Below are experts of layer 3 (counted from 0) of a mixture-of-experts language model. Rows are named down (a neuron's output weights, with its number) and show model dimensions 0-127. Each number is 200 + 40 x the weight over its row's rms, rounded and kept within 0 to 999.
Before each expert's rows: a language model's description of what the expert responds to. This comes from a sample of Wikipedia text that the model never trained on.

# expert 6
It responds to: Opening brackets, citation punctuation. Opening parentheses and brackets, quotes, periods and commas inside citations, initials and lists, e.g. (since 2021), A. R., Le'b'ovici.
down0,176,149,185,205,202,114,224,153,242,230,122,199,241,173,144,229,254,201,184,177,242,219,253,236,228,153,203,226,174,195,236,190,181,232,190,259,268,212,153,219,194,226,220,182,200,233,159,304,186,235,122,193,202,234,179,240,247,289,176,201,234,82,203,187,171,232,246,194,212,233,211,195,231,177,214,215,204,206,206,232,182,212,143,207,226,80,215,229,178,97,244,263,228,233,177,191,192,177,145,261,207,192,203,137,210,203,204,202,169,178,193,192,186,184,183,281,182,198,263,206,210,116,186,194,204,215,201,228
down1,163,69,181,176,217,201,216,199,212,243,185,223,129,273,211,144,186,230,176,170,173,217,204,264,180,214,179,195,225,159,277,206,208,100,186,194,205,204,228,199,183,233,187,167,239,147,235,178,289,183,158,293,245,201,222,164,211,206,191,207,271,196,226,141,176,110,195,197,155,237,249,200,160,205,268,276,220,210,152,193,193,232,173,197,168,151,254,222,138,249,165,193,188,191,240,186,302,191,142,105,237,218,219,201,213,369,221,185,260,175,147,197,159,183,193,172,254,182,243,200,232,174,170,223,211,200,235,177
down2,230,149,234,111,176,240,151,154,199,182,211,100,245,207,212,162,187,119,171,196,202,125,167,182,182,177,196,184,202,201,245,129,222,227,190,207,269,214,156,158,175,211,183,238,178,185,223,192,208,219,193,248,129,198,231,204,178,256,206,186,207,187,216,197,151,224,165,209,251,222,183,162,242,204,168,197,194,142,203,205,123,171,212,244,237,178,147,223,186,127,179,113,98,261,150,218,111,144,246,200,244,232,182,215,211,154,177,216,192,209,181,123,305,163,267,195,234,240,180,199,129,219,152,183,198,189,149,210
down3,148,166,177,190,205,148,157,224,196,218,198,178,224,191,166,140,194,164,259,229,238,237,194,237,201,201,281,88,139,121,183,206,243,156,196,198,213,176,234,135,200,182,182,279,211,217,230,157,203,97,247,216,198,185,164,208,188,205,215,174,255,258,251,183,161,231,205,172,200,155,196,298,183,239,228,243,265,182,160,217,233,212,199,230,185,159,224,194,175,140,206,225,139,234,167,186,183,199,134,193,191,223,213,182,178,136,186,227,150,109,273,175,196,264,210,169,147,253,281,242,232,209,211,177,170,221,215,248
down4,235,223,158,202,186,179,195,167,142,205,308,281,190,195,184,127,181,143,144,253,209,200,216,155,163,210,235,177,219,167,200,230,128,135,185,289,133,146,216,120,166,169,159,183,197,158,226,208,207,242,151,191,189,186,197,193,150,231,232,216,141,188,179,233,158,162,147,202,163,201,203,202,114,188,295,223,214,214,205,238,245,252,204,185,191,235,266,226,296,168,163,224,238,258,172,239,147,169,200,209,133,227,152,203,211,254,211,186,243,212,118,205,213,155,182,154,182,245,123,164,235,177,173,153,238,169,135,224

# expert 8
It responds to: Clause connectives, punctuation. Commas, and, or, but, semicolons and colons joining clauses or list items in running prose and citations.
down0,189,146,187,246,159,257,301,190,252,246,228,233,148,149,109,214,264,195,198,261,266,226,241,170,162,230,228,262,165,175,184,156,241,189,192,171,212,230,84,253,224,196,176,247,137,238,195,163,243,270,157,137,172,282,209,193,184,283,145,241,237,224,280,285,237,218,235,180,183,213,153,237,242,112,149,142,166,141,183,206,194,219,188,181,166,142,215,169,200,154,212,197,197,219,189,184,242,128,165,213,189,156,188,246,196,225,206,214,189,202,166,204,178,180,215,166,214,195,203,193,269,266,210,209,197,268,155,244
down1,223,187,160,345,214,191,135,226,159,231,222,220,166,304,226,183,213,180,264,218,179,213,180,173,283,282,167,269,235,207,202,192,167,186,227,167,231,207,179,201,208,187,186,193,198,231,221,145,210,203,179,172,175,292,185,235,159,208,190,152,181,162,243,226,144,210,226,188,235,206,200,209,140,226,237,246,256,227,224,179,219,178,202,193,150,203,240,208,171,158,198,303,129,177,187,259,200,161,264,245,206,146,120,199,202,191,186,232,203,262,154,145,217,227,247,289,215,187,216,226,185,176,165,153,187,159,153,207
down2,111,243,244,180,215,201,189,126,256,214,152,204,221,221,240,281,129,169,197,201,247,171,259,241,207,199,202,206,192,215,202,195,190,152,232,177,245,138,214,210,230,183,212,126,246,192,125,225,213,219,275,131,264,201,200,240,153,191,248,258,191,152,231,192,177,250,184,290,259,316,200,184,188,234,190,155,155,193,207,175,275,259,204,156,210,251,310,232,191,174,173,167,234,197,230,220,256,260,252,285,212,202,248,230,255,249,183,148,208,152,224,205,221,162,217,180,270,195,239,184,255,176,255,240,194,186,188,204
down3,175,172,164,180,192,247,194,216,223,240,218,144,154,229,208,271,192,129,242,226,223,270,201,221,217,197,223,184,224,173,193,223,246,155,202,186,246,175,219,240,237,238,268,236,240,216,177,179,164,232,206,229,167,139,186,205,200,203,178,189,158,257,226,201,185,237,209,262,201,217,191,246,149,201,198,243,172,193,200,223,149,188,242,189,193,180,251,233,187,250,174,192,184,148,203,227,215,190,202,177,236,244,213,167,226,181,219,237,173,245,187,54,222,247,271,140,219,224,213,303,249,233,219,156,184,171,164,244
down4,203,147,192,216,188,232,235,167,257,201,269,218,264,237,157,126,197,207,193,260,197,162,159,201,147,226,221,163,235,156,242,255,197,202,166,199,202,133,207,201,138,149,209,181,200,167,267,178,145,195,148,176,153,215,235,216,222,142,213,228,213,126,175,233,251,288,159,206,212,195,180,239,124,233,194,190,214,218,224,116,151,180,187,175,168,217,196,184,62,194,265,200,290,251,229,225,203,175,221,149,208,195,287,233,208,200,141,241,212,214,134,200,169,189,271,196,208,161,190,227,196,242,172,168,177,205,251,240

# expert 25
It responds to: Articles and function words. Articles and function words, especially the and a after a preposition or verb, plus commas and capital A or I.
down0,127,266,204,227,216,176,269,164,224,237,128,201,172,198,170,197,190,231,242,210,216,248,224,184,127,240,106,212,221,141,179,174,133,227,157,116,216,205,143,211,182,246,163,178,208,216,172,189,202,182,222,238,207,214,191,204,222,225,195,201,261,195,187,148,178,224,188,222,168,256,187,187,261,186,211,220,175,145,201,158,198,141,212,252,227,236,205,198,214,245,192,152,191,151,178,242,223,258,108,190,197,203,195,237,245,175,217,192,191,99,259,159,163,262,196,244,178,260,181,192,175,187,209,251,185,210,237,225
down1,218,243,214,218,191,260,189,256,167,219,243,198,240,200,178,226,207,114,132,102,207,248,200,306,219,238,228,220,182,176,219,158,189,107,178,223,196,204,206,206,224,191,235,129,208,191,248,185,206,181,219,184,131,274,208,185,204,181,185,208,203,206,177,201,243,162,215,240,198,120,191,228,179,127,207,131,285,207,195,189,133,197,209,203,222,141,173,208,154,221,206,201,182,252,166,222,184,193,208,170,227,185,214,252,209,172,213,176,211,227,216,175,220,227,193,181,158,175,171,188,233,227,225,245,246,206,217,234
down2,191,147,203,229,241,171,164,256,303,283,239,221,246,195,192,220,185,194,103,272,198,187,223,181,213,218,171,149,143,267,207,204,131,174,202,199,211,158,217,223,236,231,212,162,82,224,222,236,253,286,118,291,206,200,192,210,170,231,182,226,165,221,176,206,147,182,188,149,250,183,162,138,127,197,222,165,151,160,143,188,209,186,182,136,172,185,311,176,227,180,207,193,193,186,220,190,177,196,251,212,269,220,169,194,140,157,180,164,271,187,183,142,199,185,220,161,215,210,197,298,172,163,202,178,177,259,181,166
down3,143,217,166,188,204,214,213,241,181,210,175,199,210,196,157,181,238,230,196,221,272,218,210,195,213,212,229,198,201,163,243,234,255,201,212,249,211,237,183,175,166,193,184,278,222,162,211,254,199,244,221,146,159,233,95,140,191,236,295,156,195,273,252,205,191,182,166,258,233,217,225,211,158,142,189,229,126,163,213,351,160,178,183,191,192,262,214,222,238,198,202,141,185,193,135,208,180,202,212,229,235,203,278,178,135,246,174,226,193,258,156,158,163,225,181,217,171,194,296,228,229,312,205,185,191,184,243,192
down4,145,154,216,243,222,209,178,185,219,101,215,204,271,206,212,220,172,241,194,288,246,241,190,221,196,196,226,121,266,229,131,201,214,243,158,117,152,166,199,128,163,152,168,133,162,171,230,181,203,218,171,118,152,282,217,230,174,211,193,256,203,192,176,185,200,249,218,121,185,276,257,241,168,290,169,252,255,302,181,139,180,258,173,232,265,192,217,173,249,139,200,241,255,158,241,228,268,229,169,142,206,201,214,213,178,195,188,195,183,215,237,225,240,189,210,193,219,176,187,170,167,165,187,215,219,223,195,199

# expert 11
It responds to: Determiners after prepositions. Articles and possessives after prepositions or verbs, like the, a, his, its, their, before nouns such as first, same, time.
down0,209,229,113,239,187,240,219,184,185,248,132,228,168,236,189,246,109,232,212,202,266,151,219,154,222,235,201,140,199,175,189,253,167,132,239,207,192,215,117,220,223,168,142,238,172,187,159,292,208,209,175,122,192,238,204,267,166,230,141,167,217,195,257,180,169,237,178,171,147,241,166,248,264,169,216,221,150,168,225,204,206,262,173,194,235,99,236,252,197,148,190,185,198,273,193,182,177,214,197,188,187,150,182,194,210,232,192,199,260,247,165,182,206,184,260,222,292,216,177,113,236,233,225,259,149,192,168,235
down1,224,203,178,238,276,205,176,174,204,240,270,172,216,217,217,215,204,141,206,164,136,296,236,245,182,251,262,241,149,114,226,155,185,263,170,222,223,165,163,188,200,259,226,240,158,238,207,185,177,216,261,177,237,243,215,210,145,192,176,221,135,204,193,237,154,208,171,210,203,251,232,172,210,204,195,198,286,140,226,242,204,240,185,159,200,166,214,167,109,309,221,273,213,256,229,189,236,104,283,132,217,257,181,235,244,190,184,271,210,189,199,146,271,230,207,182,185,170,229,154,180,170,248,179,220,100,261,154
down2,225,142,158,202,165,215,90,185,160,153,212,188,231,188,184,160,224,145,156,240,222,167,199,149,208,168,158,156,235,235,270,191,211,233,214,224,241,184,221,116,204,149,174,98,165,207,153,211,160,200,134,213,238,242,161,254,179,186,183,195,203,173,209,156,251,171,173,286,207,200,268,187,217,203,188,182,193,183,216,215,225,167,150,199,134,221,228,279,195,183,209,255,160,215,169,170,197,167,241,185,278,232,201,285,226,228,260,155,232,241,193,189,201,119,175,169,216,196,193,181,168,193,237,225,168,204,223,191
down3,202,208,179,162,173,289,246,284,191,225,234,184,156,252,210,175,135,175,225,261,157,236,226,180,165,237,245,172,260,215,199,243,229,167,192,214,160,239,241,240,206,270,229,261,273,214,224,241,190,182,239,222,254,197,161,156,206,212,198,194,190,251,154,200,183,248,194,233,208,264,198,173,171,204,203,199,182,173,97,271,150,214,233,268,145,194,240,281,171,274,237,156,287,93,165,234,183,208,193,207,170,170,215,205,160,124,227,217,197,241,161,113,156,199,210,175,152,214,258,223,185,259,210,209,222,164,176,201
down4,200,159,130,238,190,159,225,245,246,174,241,184,213,243,154,105,189,193,173,220,190,167,117,200,186,212,203,188,206,200,123,227,214,237,182,235,178,173,200,180,182,154,193,169,211,190,260,224,166,236,239,116,166,214,197,202,213,161,179,212,208,188,196,235,186,261,183,220,200,258,207,249,150,242,119,152,258,191,180,170,163,189,210,219,244,143,214,304,216,164,244,210,212,266,207,222,166,183,175,117,136,166,309,243,211,204,206,207,200,260,176,224,217,139,176,227,132,191,153,224,244,217,144,212,195,228,221,179

# expert 13
It responds to: Word endings, technical nouns. Word-final pieces and domain nouns in technical, vehicle or military text, such as -one, -oni, aircraft, Toyota, Police.
down0,148,219,189,238,212,128,222,213,248,212,226,168,242,197,197,246,112,239,198,213,200,206,206,200,160,159,163,186,249,240,254,231,204,201,227,246,204,129,189,237,145,180,236,201,181,199,203,263,158,164,242,192,226,208,174,198,219,244,207,201,223,166,112,151,237,113,164,188,240,205,225,265,194,208,206,192,189,201,193,224,156,208,263,226,157,236,141,159,190,222,270,149,248,155,226,156,203,163,175,200,193,207,220,143,215,218,180,163,158,243,186,170,219,186,206,183,170,194,206,181,188,235,164,135,216,225,146,205
down1,146,179,135,246,199,208,215,197,262,216,319,167,208,211,148,209,113,172,206,263,170,208,190,267,228,203,250,186,224,141,156,189,206,245,205,230,189,222,267,147,330,217,147,190,265,218,157,163,202,179,187,179,183,212,222,181,172,250,183,250,219,261,205,201,96,260,149,144,220,197,339,202,189,235,260,126,214,245,196,234,183,204,221,208,201,238,145,256,149,167,185,225,189,128,202,158,129,138,208,200,211,280,209,213,186,264,186,261,218,305,163,107,256,176,197,242,198,226,229,205,217,188,163,177,272,190,203,229
down2,192,214,164,191,64,235,157,196,301,258,239,183,199,179,174,134,197,167,169,184,247,171,190,109,192,189,250,209,227,136,202,184,133,228,201,271,186,151,258,178,208,168,183,177,211,187,143,282,191,154,118,161,256,288,226,174,201,153,135,196,196,201,209,184,188,237,226,221,218,203,204,230,284,271,230,179,213,204,244,195,172,185,166,207,166,259,178,184,200,174,200,228,155,120,195,184,163,206,214,198,215,188,228,239,226,236,196,168,248,176,171,178,193,162,178,216,121,216,188,165,152,137,231,203,124,187,199,178
down3,216,143,172,83,236,234,230,120,239,234,194,132,139,224,283,165,268,202,188,207,222,267,203,218,221,185,209,137,235,181,214,116,208,120,250,221,278,189,167,158,204,228,187,281,185,164,293,231,224,184,249,292,158,286,225,183,205,146,219,189,184,161,179,118,204,206,176,231,173,229,210,215,154,200,141,254,216,205,202,203,241,211,248,222,211,181,183,252,210,207,219,204,197,91,180,201,159,205,202,145,171,241,269,275,180,124,163,231,149,238,209,219,191,190,170,214,276,192,222,291,163,284,191,222,154,229,177,145
down4,156,193,193,200,203,229,229,180,284,139,261,286,226,200,189,130,210,178,201,231,248,164,171,210,163,175,174,167,218,163,159,197,203,219,119,134,137,243,174,194,179,215,183,203,222,208,279,199,205,218,161,127,159,165,223,263,192,177,183,239,202,238,231,260,236,248,186,162,185,208,260,159,189,215,277,177,242,196,202,187,152,199,173,213,213,248,179,253,145,201,225,222,190,252,224,197,263,201,151,91,193,157,200,140,187,212,212,241,238,210,228,231,170,160,278,211,205,159,234,227,251,193,201,239,219,216,182,166

# expert 24
It responds to: Prepositions after nouns/verbs. Prepositions following a noun, verb or adjective, such as to, in, from, with, as, e.g. known as, arguments from.
down0,189,175,212,247,214,226,142,206,247,151,151,235,184,154,230,220,99,173,161,267,270,164,169,201,168,235,243,193,186,189,260,192,188,195,243,150,211,157,179,199,187,150,229,146,158,173,237,179,239,271,176,274,201,159,235,202,176,253,175,228,231,200,183,249,175,231,149,178,158,238,292,227,184,214,185,240,164,168,170,167,143,206,219,144,252,148,193,211,239,185,213,206,197,222,190,215,260,134,164,227,195,109,212,221,134,151,183,279,232,301,210,132,215,207,188,258,169,196,157,154,197,244,230,158,197,150,247,204
down1,149,169,178,140,198,192,163,163,180,160,235,151,208,246,203,231,184,143,291,164,160,189,184,189,221,215,154,229,228,154,224,143,186,118,209,215,183,186,158,243,243,188,226,233,227,179,236,157,154,210,247,189,198,167,195,215,182,223,208,254,82,196,249,274,178,227,216,204,238,211,170,221,142,189,193,223,225,186,138,240,133,146,168,205,183,163,203,224,157,193,217,198,193,162,187,144,156,111,181,186,252,209,161,199,178,230,159,205,268,192,178,96,209,193,198,247,184,211,171,187,198,210,157,146,248,127,198,173
down2,184,182,145,176,200,304,232,169,190,154,211,202,323,211,190,238,199,136,187,174,185,178,186,229,141,161,130,214,154,167,242,207,204,221,264,197,228,170,266,197,187,216,168,221,188,203,208,279,138,260,222,238,183,242,261,251,213,179,239,179,195,212,196,98,237,180,233,145,235,265,305,181,101,127,158,251,170,194,196,118,198,236,149,202,228,196,256,235,139,175,272,196,204,213,216,298,209,224,185,284,202,178,216,286,109,158,236,215,173,258,171,170,174,194,242,190,245,259,245,174,246,153,189,171,181,156,155,223
down3,106,175,182,151,136,245,229,285,239,188,194,118,204,234,181,103,218,225,245,203,133,215,233,221,143,271,225,158,252,184,245,200,195,154,243,217,251,271,269,157,241,183,229,276,305,155,275,213,187,230,190,190,213,230,146,268,190,211,190,229,171,213,196,234,229,194,192,250,224,226,199,220,182,178,264,210,181,211,155,228,155,155,220,214,160,200,223,230,240,165,228,162,170,166,173,243,164,190,225,228,172,240,195,143,153,215,135,231,261,231,161,96,208,197,140,234,178,214,232,293,174,189,168,203,228,197,159,167
down4,257,205,181,229,176,190,144,135,236,222,151,245,245,197,284,185,102,192,245,259,236,201,215,183,118,114,254,197,212,200,211,297,181,253,151,155,232,207,237,192,136,92,160,210,175,174,267,195,213,279,189,126,234,264,205,266,178,241,201,258,190,200,103,230,176,199,164,248,194,243,274,230,162,201,177,217,168,135,233,172,222,208,238,237,204,230,191,184,157,203,213,171,228,263,180,219,171,224,169,179,290,183,256,225,226,116,205,203,180,225,185,162,179,210,200,167,200,260,161,229,212,146,253,153,171,205,195,169

# expert 0
It responds to: Function words, political terms. Prepositions and determiners like in, of, for, its, plus election, political, state terms and football position codes such as MF, DF.
down0,202,171,155,225,207,166,203,165,226,187,139,202,53,194,187,248,258,163,238,200,233,137,165,219,170,218,272,203,168,201,161,159,151,204,220,181,189,170,152,216,191,176,171,167,233,164,195,161,266,170,261,259,186,185,180,164,204,285,224,289,152,196,219,214,221,214,128,200,250,299,98,185,241,184,209,349,230,202,157,195,180,161,225,196,174,179,179,174,205,155,212,211,179,223,208,169,142,163,183,199,193,234,198,208,175,221,202,208,187,264,190,144,214,297,228,211,174,226,156,137,257,243,141,202,167,144,172,295
down1,198,190,182,201,184,213,99,261,192,173,200,206,147,264,215,217,213,227,209,186,149,238,206,325,205,197,215,269,228,149,230,230,157,212,199,174,142,221,169,230,180,158,192,210,170,207,232,216,144,249,196,230,106,262,183,167,147,154,238,188,216,226,241,252,212,188,178,272,210,197,223,183,151,242,186,184,192,189,210,141,217,221,210,100,139,229,255,230,206,219,193,190,201,230,219,196,102,115,210,130,226,215,212,152,171,238,183,228,184,234,169,146,215,216,224,215,238,209,108,225,180,177,205,166,147,151,245,115
down2,220,242,224,234,178,138,123,259,228,187,172,188,265,265,162,183,194,160,174,174,147,201,173,161,258,202,226,125,185,222,188,171,194,207,201,142,198,200,168,193,170,244,178,205,237,272,267,239,268,185,236,241,254,179,200,180,185,192,230,241,136,189,225,173,209,174,235,207,247,209,146,219,143,220,240,236,245,197,240,157,214,219,177,139,232,191,203,171,214,205,164,174,264,179,142,187,207,187,179,239,252,187,193,167,194,223,212,225,210,227,161,187,203,203,136,275,221,202,278,174,173,201,176,99,201,235,190,209
down3,149,210,208,199,196,174,175,228,137,198,246,221,258,156,264,190,116,208,209,233,156,166,236,202,188,125,213,194,139,188,207,171,194,237,199,245,203,234,217,315,236,181,253,233,239,158,254,69,191,159,217,174,153,213,146,187,181,163,170,228,215,223,216,225,211,184,234,218,202,173,189,199,200,252,194,188,174,156,230,215,235,172,211,209,157,240,186,274,150,220,214,162,204,184,213,179,201,287,154,263,281,162,152,201,176,148,151,120,236,151,171,237,224,196,203,179,288,250,247,230,166,218,143,238,203,146,223,225
down4,214,180,154,232,186,191,209,210,350,201,248,138,234,188,217,217,182,185,196,284,193,158,175,164,247,166,191,162,204,208,149,172,231,184,221,175,160,300,175,196,102,213,220,150,173,172,238,184,189,172,203,244,192,206,221,215,149,178,269,267,195,251,197,239,199,266,166,219,115,192,206,168,135,226,175,220,225,216,156,135,134,211,166,215,228,226,181,251,201,234,221,243,260,260,266,178,276,181,195,213,162,147,280,179,238,275,219,251,201,196,233,67,227,281,230,192,184,197,214,226,217,158,206,202,271,233,185,206

# expert 23
It responds to: Months, countries, infobox starts. Month names after years, country and given names (April, Italy, Robert), and infobox field dashes or colons.
down0,196,115,201,202,236,228,178,213,285,223,225,158,175,97,197,216,218,208,144,260,206,225,191,236,268,171,233,166,236,191,205,187,246,216,213,83,167,116,161,189,189,158,169,224,190,218,185,204,166,147,160,227,199,246,177,227,227,215,203,145,207,268,188,240,218,189,197,146,247,232,198,224,247,176,197,204,182,192,185,87,188,220,211,197,196,109,221,129,246,177,144,170,244,208,179,176,137,172,195,229,235,169,206,255,230,192,174,202,220,216,245,175,194,120,199,217,213,191,195,167,196,155,195,235,188,266,144,210
down1,232,242,190,169,261,137,177,173,126,154,171,240,129,181,239,220,198,159,251,224,247,201,226,174,271,216,145,202,245,177,193,121,163,191,192,216,281,203,163,135,194,256,251,283,166,184,145,177,186,207,206,144,147,187,244,167,175,197,263,206,259,222,124,263,173,203,196,183,230,205,234,205,163,178,204,254,216,194,146,144,163,225,258,183,174,162,120,196,123,176,175,194,235,141,169,178,204,208,176,204,225,193,274,142,225,213,216,97,210,110,199,180,296,240,187,225,250,213,169,190,195,244,233,181,229,163,191,123
down2,217,175,143,117,175,199,181,103,212,185,154,141,267,255,235,139,190,199,182,200,205,178,260,154,217,280,171,294,225,240,242,227,139,210,223,167,248,162,242,231,181,188,190,131,208,235,269,238,261,182,205,211,208,209,295,233,150,246,233,197,186,250,204,246,137,140,176,331,248,197,238,221,165,205,231,148,170,183,203,198,202,194,217,203,167,210,194,233,160,223,223,214,210,202,206,132,260,188,164,190,203,228,222,193,152,280,223,205,110,197,188,118,249,197,185,215,220,217,205,172,252,256,227,229,233,177,244,185
down3,199,204,257,177,238,191,177,195,208,210,123,102,188,185,167,130,168,194,252,173,213,293,199,166,181,235,182,147,164,196,162,126,195,203,197,200,221,234,194,128,157,178,225,201,219,261,173,252,197,209,283,114,197,169,238,284,187,184,237,173,196,239,239,203,186,133,212,229,132,249,209,156,267,152,226,140,209,203,209,211,179,194,220,240,189,171,197,160,134,135,202,151,213,243,170,190,278,273,253,227,174,121,216,180,153,247,220,278,169,211,254,166,92,217,169,196,166,280,194,267,162,265,200,233,93,208,215,236
down4,143,173,233,185,233,187,179,181,190,178,134,211,181,240,208,210,196,146,180,298,165,107,175,175,220,176,204,230,200,191,139,205,194,159,163,228,238,166,184,181,115,141,189,173,183,186,163,130,194,118,260,178,198,181,261,191,233,205,210,245,217,149,194,208,238,226,160,227,199,221,258,140,98,218,166,197,173,185,196,203,132,200,193,181,228,204,190,184,244,255,221,200,159,177,205,125,147,186,147,195,188,194,214,184,173,221,226,211,231,212,192,215,199,143,304,213,194,216,179,167,208,224,181,228,274,212,190,201

# expert 18
It responds to: Names and sentence connectors. Person names and surname pieces like James, McCartney, plus adverbs and openers such as later, then, During, After.
down0,228,211,181,243,220,234,201,173,279,179,143,139,266,173,151,235,232,176,225,173,194,199,210,224,228,182,237,273,192,165,224,220,191,108,295,110,196,150,285,225,184,166,258,170,85,211,224,206,200,187,215,186,147,148,222,196,202,164,175,121,222,224,239,180,173,200,234,224,263,196,206,303,209,191,163,204,209,178,252,182,171,162,187,220,224,178,196,230,193,158,220,200,220,240,243,120,164,178,184,173,201,135,188,163,179,213,193,239,252,201,192,168,142,229,190,204,231,139,162,187,202,227,199,203,228,197,189,181
down1,186,187,205,238,191,216,152,272,170,202,203,201,217,195,169,222,255,93,206,175,179,216,268,226,218,160,199,272,210,167,198,170,273,211,216,191,184,201,237,190,168,286,137,216,217,185,252,124,193,259,206,201,231,229,209,254,183,211,181,210,206,231,292,115,202,130,166,161,184,181,175,181,179,216,223,211,241,163,254,243,214,128,196,223,177,190,303,163,134,229,200,222,233,201,196,169,199,184,183,226,245,194,184,178,192,223,195,211,253,224,184,138,206,143,191,258,246,221,218,193,207,232,183,208,170,210,270,245
down2,276,125,216,176,117,180,223,206,339,257,185,198,159,187,196,185,199,126,161,255,157,125,252,233,179,191,226,271,195,165,195,173,207,223,151,250,178,212,193,169,213,206,166,243,159,173,207,139,205,231,166,232,209,233,184,195,224,222,187,212,221,243,289,208,182,150,150,237,218,249,172,207,108,207,242,237,195,227,245,161,191,189,253,217,227,218,221,236,172,114,164,150,283,166,123,200,214,216,281,183,163,198,210,303,190,122,165,225,153,177,201,156,231,209,195,124,183,191,236,172,245,191,206,169,220,179,150,106
down3,139,244,157,146,203,194,279,147,283,238,228,214,261,218,198,104,137,236,163,242,262,160,166,244,158,306,216,159,169,239,269,241,198,178,208,183,208,216,107,162,175,244,233,189,258,186,230,146,124,267,185,200,255,212,183,226,153,243,203,157,245,224,257,255,168,202,213,208,237,190,242,195,168,154,217,162,205,114,161,225,226,192,206,200,158,204,182,202,196,214,185,185,224,205,205,206,196,167,155,226,144,165,195,237,159,172,205,205,173,172,202,155,185,186,239,221,122,335,246,267,184,247,259,277,220,173,221,196
down4,176,147,116,261,218,177,201,258,240,157,224,222,172,268,162,158,189,178,172,230,127,171,193,184,235,198,246,183,225,183,185,184,171,253,186,226,190,269,222,164,195,137,278,219,207,213,243,169,237,247,198,164,191,213,219,262,129,208,171,281,207,172,198,198,163,199,176,208,210,224,210,195,208,186,177,220,187,288,201,120,258,286,164,154,190,247,218,226,150,233,289,199,166,216,283,206,269,263,274,139,166,172,158,157,120,166,139,231,232,181,213,205,192,196,184,139,170,146,253,216,173,208,194,189,156,207,212,206